Below are experts of layer 3 (counted from 0) of a mixture-of-experts language model. Rows are named router (the router's row for the expert), gate (a neuron's input weights, with its number), up (a neuron's input weights, with its number) and show model dimensions 0-255. Each number is 128 + 24 x the weight over its row's rms, rounded and kept within 0 to 255. Numbers have three digits each.
Before each expert's rows: a language model's description of what the expert responds to; "gets" lists some tokens that make up at least twice as much of what it gets as of all text. This comes from a sample of Wikipedia text that the model never trained on. Tokens count by the router's weight.

# expert 31
Mid-word endings. Inner and final word pieces like hum-or, pict-ure, treat-ise, Mem-oir, plus nouns like album, children, region.
gets: "s", "ers", "a", "el", "o", "er"
router:164116148151141122100143176137126147111122130117129131150109047083114126177154098072126113121125095143130103138115115108121099165121122125069119108177126089137122127120136165098124139119116098146124159136105136103117112110102147140127123133173102171159151156062061096121143100093128138122117127112103129097144106128110151133115142072142144107101140177127182145151120088147121142128133089115122109145144088136142113116168123149161158124101132123117162110171146145112110128117191090190113129105135120129126090147161097126143150145117144095146140135144124164160137112143134113138118117153147137142161103149119104142105128166137129182146161112146102135183154131128175119123120114125122119158094118135120114153156104132155115118136109105101125078133111113164135129146124150
gate1:124149112140129087110175114088124117143090129131117146128135085027127108137123128134140127136129085131114134130120128144125126116135126094168122118140115144124103103154141096151148129133135119107172126100113113142131168112114128145129140127120127130112096177127132112134115131124125142132117119122135101115128135086127202102206138098158144130122147150130093145128095124148087178183121139099147118147129119120120198147126124127123210106128142109128098128148126126112132103145132132064145132124159109113146129115098130082121180134101107129123100134140074123129169129123140139136134128155125125144140130188106129128053125147085108098114115166130139109116097122119144129149129111128130127114081120126116147174138165072161124183127128123150137123156123092122121128086086130
up1:124120128117096144119129107110101146120114126127126118203123107144134127127127132132132128094118109149083126106120112118127122081144136095136088126119132132126111070130133128128127147138111114122203127129109118189131128076128117134209151131180136083149125128134131140117135125078135131130136107123106136184162148129134144128131115109127099172201094130133161129141145108123152141132139077129066133156153136122192118135142125127146090135127126147122130093146125177136150131177134136153121081149128129127129127082081114071185135142132143170117164101128115115132168132102107133139110076096166140134127121133114164130082126124114093116128092122136098117130129138135141133152194131130114120181159160101132136134138127127101156139132096141101085108125128124145126124121100121
gate2:158190127119146122121144129153127179123118129127119126127126102110133155165130107122156129111124118055142130182132106126134105116075082110129097140138126055118181134148094128096086138178160117139130133122132115155149142125134131114091129126146128165104109149152089176149109133126117127125121141180164123131123113108127118117136126205132147125122119125117144129158128154126127126127082137110107132173119099158147127110106128128143174132129091107119127098135128166128128125137127119124128090131069144137093125120124128113153138076124185128137142077131135137135129125127128119150126161125126160130123112127139118165136119139126066124131174124087101146132121123129133132112160097113161078145134133123182126143112113098145201124128057119122104127132126133061134132071112112
up2:168154119174123095119150119129108147133119101128096149125167138062126135132163114124098089110124154137123120124115126119119149124146120129087127122142131122110126154128087113227108111128109152110130126152125077107123108129108128138126128143154113112130102198128146128124121157128120119092118190160088104151126125119132127173133135126122125132128137134128126123130132130138186126157069115100082133128125115138144129129108136126139108130075149130171053079140121135145088186144167125162122116136102102124114135166131133133129121096130115137132138158127124174139135131123123062129125101132058136154096093081143125127095124128126140128098129121133084099128107129149130125172107139148134125117128132139138177134126124134228110137128147114127155138174131120128138136162117107
gate3:126127133132131105099138152129197140190154073135127152124141117139128127132149139110128087168127134124122131120205044120116157127121114156124135137112173115116115125130123081070135133168136141045128128121111127080127130099156058134163104113164041143119126129131114127131125058126075128114120125139124124147186097126125126130124152147124135130097138122127138208148060160118126135127137100141112131145150153113171120126132129137104128131118102133127148127148092149142130124126154152121109150096120116114123127117058125127118099138090123132131130123134128116123116155142130142129144125143144160136136141127132129124127130131134121099133148135127101103153116086142124185127123118122095129131117128130133151132125102140124116138094124131055120162143105124144117085132126138
up3:060130129123136071178141136124129115156128136094139166127141108091128128120136093104155107140131108129151141125119127117097190149123115122195129122123112191130113129129103105131134126127081131107123134128115119087135145132079076131127129104159128121125142128155136135107106094163107126175107128109133125138119049129136145149083126129172126136129130116128175158138092127133112141132132124128088130132141136119131125188086100137128135179147177129122106126126127148135132189130123115071130160133146140092109125078150142145148125152132129128127126132066091133136136132127131151134128165138138128219199125147124094139136155060113129119127127160139086126130176140135128142120127149160144136122099139134130134142129116116131146130120114094095150127100116136155098114086143131

# expert 14
Articles and structural breaks. Function words the, a, and, and commas, plus paragraph breaks, heading markers and table line ends in lists and infobox text.
gets: " the", ",", ".\n\n", " and", " a", "The"
router:162109165120091088098121146134141136131161152161136150104073143068164128139126178118093130120118097152159089150159125113137190126082115113118138146176144108135119158131125189095129123115144126146152115122124129142105141131128160172127109133134122105093159122140112103143094060114101092130125185109085131118165163104115129116126100106121126151123083070110066128127122112148186156105150129126129110146133135116147091105151148118137160118131146114103097162147085085106116153144127165147154156144112185159148121108170085173162124101110162095089168129154108132144131136127091132121139125114158124151149105121121118162132128137136092143124134134126126133121150129130125154169158142141125155140144135137140127081138162116126128103124127107122096120124109159138120130130143111
gate1:136128128117073120137119130113109117147086130067095142099118176159145096120121127130130114138128129128154128070104172116139163141052140127128130106184046142131122122130136150117131129068154126148133094086123173155088128155139179129128102130137127117173173107142151140127122153128118137123127127132133081119193115120129125119133057130145145127128104116113118088125120144120129127139142121178151124110106147146147138121135128127074127163128129116099111159095136122127132152132098143163122151141165163159149095129134092173139098118124135111086127113117114157129120194136126125101138165132099065160136117123186145129127131149141122166127163109117111129149120105109136126121141117112129112122123146180129128104148175085127108127110108100154104127110115161129124119098113135
up1:128117097148127127129119133123107091190084128120103152093129125128131128131131125097127086159140105134130145126110137155130129127080126127158132115131072104126135114143127116113100128075124127124133062113124153153106128169128138124128094112147107095136107120137135131147128131165144106120111130118133112198136117138146109120136115131132132141115138084135117111125128135128112046133123121177128115072091141129123141142131127120000127163109120124116075102083127074124132122099109127133118181196141166160135098126152107125128122110158111120103113083129128103113120134162161180156133164127087133134110127110133137114129171130120130128130141099122126129151115124128134109128136128113127126099124114119146135084116133101124124128125115129127079137221135133129115089124115128
gate2:096150108114101133085126116098130170128151134128094081116130126131127093127126118113130129156086129130170110083086095127096127149128114127132089124137129128118142145187121124125125123112083122120084128128139132066116112112101126136128115151106079126135118139128161110130107145117124130051102108124065122122124129179140205118124171108115135170121177146108071117108109121114151114128135127104154124129132204125130154134097158131121130125146130108113122123116161133115093099132122169160071130139150123144126154174131161121137121121079126174125131151158138154118132086110134134050126135129142133144128126141129141155165147185138115148136132126127125127153195146129115100109116087128126131125131133141128147138130126145132135131155151124107202131171115145131131156101127148
up2:134131124157148130156109135128138110129143189138176128149095178121123128122134116126137128194119127122124105197128129072128121129129128177180134143110124122121158134105166174138128128130144126132127086129125128123194123115091140157129108095120117127128126084124121160126134140159133130169137226139171145117127122134054128124149125111126127116107063222147161129126159121109123131120129139084131126172150142188060127116130156139126108123129156186108150129119170128170130087127136138128131104115128113126147127130134127132138126135138136058134128123124108121129085126129090109167128142128133120131096138129125135121138115117131141127127109127131135127154111114157128106151155133125135129126124117121128089118160175113133134104126142120155085129108127109132119097179171130
gate3:126124127121136134126147130132123126113143128150097127117116128135162117127157139106123125120121160110129129133149128114142142129124058113136127130126179157137143191108111080125128114124222101133089126134126129110145127127136151110189124122071125131115158124129131109219142126158137133087051129130116141156127122135092136124131132127105130137080128124119128089065139123130135124145129129132123128155194168088131131173128088131134144106151111113142134138111093105128128125123117179115145009115115125129138109142127194126138146136094129126129125126131127160130122118105099029139118129116094086127160141118131133127127128179128099131126131142128118120118135129131154126129125126104128091154142127128079124146120128116106109128130128127114122138127136174097148126105143129
up3:127136134083126150131131126122161103130153124144098089119129127124123129111137097131162043126138136102130116104169120074132120046078096118124126134120128145104120129141131094185129136115152112130128120129134121142131123107125121128128130108107130122088084127127128117161138127127135101097045095126128131197113105139099125128197164125133129143096134149131125135128128135128112143116138098128187184127124225127166208124132134120142129106138106147139159128128155146154131074128125141076152111126121126131131129120113165133128128132107128127115123128133129226127125144072104130148133144125180130128131206136128124121136124157119107147128134113126134103127173135086136127128089129128142125132128126129128134143126140109135128085146151116140129139113132124120131135112106142

# expert 22
Periods and commas. Sentence-ending periods and commas, including decimal points in numbers and coordinates (44,052.2, 101.3, U.S.), plus which, but.
gets: ".", ",", ").", "\".", "==\n", ".\n\n"
router:167142152149143113093138168143140134100155166124151137173086118122108125150121195114077110117120121150127107143145140081148143128130092124132110123103138057113126113101111149108098155110158153143129165126129121122107112127103148119144129129142131180153150095102120107128098117122109198168151118102108126102190136121123153190136134131141161103114095107134135121104162106132163177111123120130133108117141059153122095155108132137158149137101126143133157145171117163138127152138157154127129142121109133117122129164175105148164150131092105085146134127110115101145065116171093117123136123128156087142138129121082079120124122154154126115137114105136069146118124121136103119151175121099083136134114127119131110144131136166137118124129121143059137102146121150124142100134107124
gate1:112158181126148079106089135071134180169187140123174143127169134107128142112155126126145088112134135110147079138109143143104188148114149116143176121141121171133055117104104126084100103127127164129125142111128145073177108124166147094146114116125107158147182114134109117118151137115119146129084133127122123127141157151133127179123145129110122142126115139117128124127159070155122118132132129125131110137100138129143128128133086132126132121136129126125157086127144138058073076114148138127177143127102120126125160132165104089147137106115112126130128166112157128129102128133048146110124150161098121135128133144143109143133152130153116128104076147116164161135169121134092133152129103117129155128130160103130132104111147128137128173155090123092128139116121165132139131130116129
up1:104128141133128062128137091125128129127167184127101120131112113096147133149136143158130125123109161130102128124117127146125140123152133124156096129108138080105052144128130113111144128136121157139124151146130083144106171129130111154161119203133130103103140136116101158101104165154136132129113125161126155174132106126132129129147128133126101132117147107131128123175122128126094121125137131126110122136116130127167103125067183103134083120144108132181120120118126094113161125148129116139131072116163132123109130132115114108135127167076104209112071162136155098127119151136129142101074114138124128112135128134183141152120161133083112121129117125098141114118128132157161126120173086198083126136133162127117096171117128158120124137128158152128094134138150151101184134112127077
gate2:164126120103094089133171115134123104135197129126110124160123108126140128140096125127083076130128139141072137134158094127139074092120136112131078130093132076157118131144136109132135212110115128122120117140096125135128146136108108162136133157157156098126181128111136129136119117087122094083150105131134146133144128155128154110128132129147142088140152105128082084136127142126127126124125128139124115124133125129182127119125155128129133104129123124131121134129127061134142133177124131132112089108179154065120076113114138135127108126121130117075107131128147123125123112120155062126098135139158149116127103228134177118128119127095126153124159106106113151140099103145119124108104125149115143165115148131129048125125110177113133100136135125110116167135129127109125150129114102
up2:127139140103128115128113166119122138129125124040169112100174147115124142129098140121140126101131111116131114129158132152111125169158161138117157132129128147119177129128110076108128124134129146120128098113142173127168109089129138114122131077122127133141136116146108132144155129107143136136115128128107145134152231137103119203128128136082114135117109135120089144129130144115092128139175048129142129122153114147105128128137086111115134129130124120124135111121146196128112128134116080116141130163122123134169140124155133108130135106135147142133116127167124103127124142137109096140150137114110103127129135168063099067129089129169155118064120155135144148170136154112110146141089115127149128131131122127128132128241119113110093131107113146097123123145129123128128163154130125
gate3:108100127123128089129142126124115068156126161136100129129092129120163111136125113128122115142140142131132130149155124128158126137132093083181102118086109130121099132180114098125128120126134127129126130070133163183128152127143142113150121161141148110132128151165117128128121071130109166125132135118124121159098130139100119148099140133128135034130131174131161109127127112138130129123129128142179094106132126142170167128129149132124125153127142130164121130150121087109163123121056157160124141136105094146142097120127072128075139158072109127118142136091121128074097022129121106128129127150129161150126123117135170130120114086130133101122109106128112112116127130107130162136178160136130128118129129141121112148049142159123139129132127129107096131125107137152122128141118061
up3:127110116036141132165160128122126129117150069142135122138126109127061129142096130137125130127123137127130140127132092137134178082138115103128135132039117132169109119132140167129136140115135118128125135132102094130118133138072078173130142211178130162115159140145150119129109134130128100216134149140126122144168128128131099115124089130134131133128110110101132115119139162134126127131130129107153136124114130102136100094126113121111127111096081121158126092136130131131125124113153105113136129108159081110126131137092127127146153179119129130125128148221129139136109126120122105108132128118142137125113116124168139077161076130068103130196122137138103096162108107140119125131128127104127148129131082152128123132131112128123140079107142139170116116129164162129134130143138127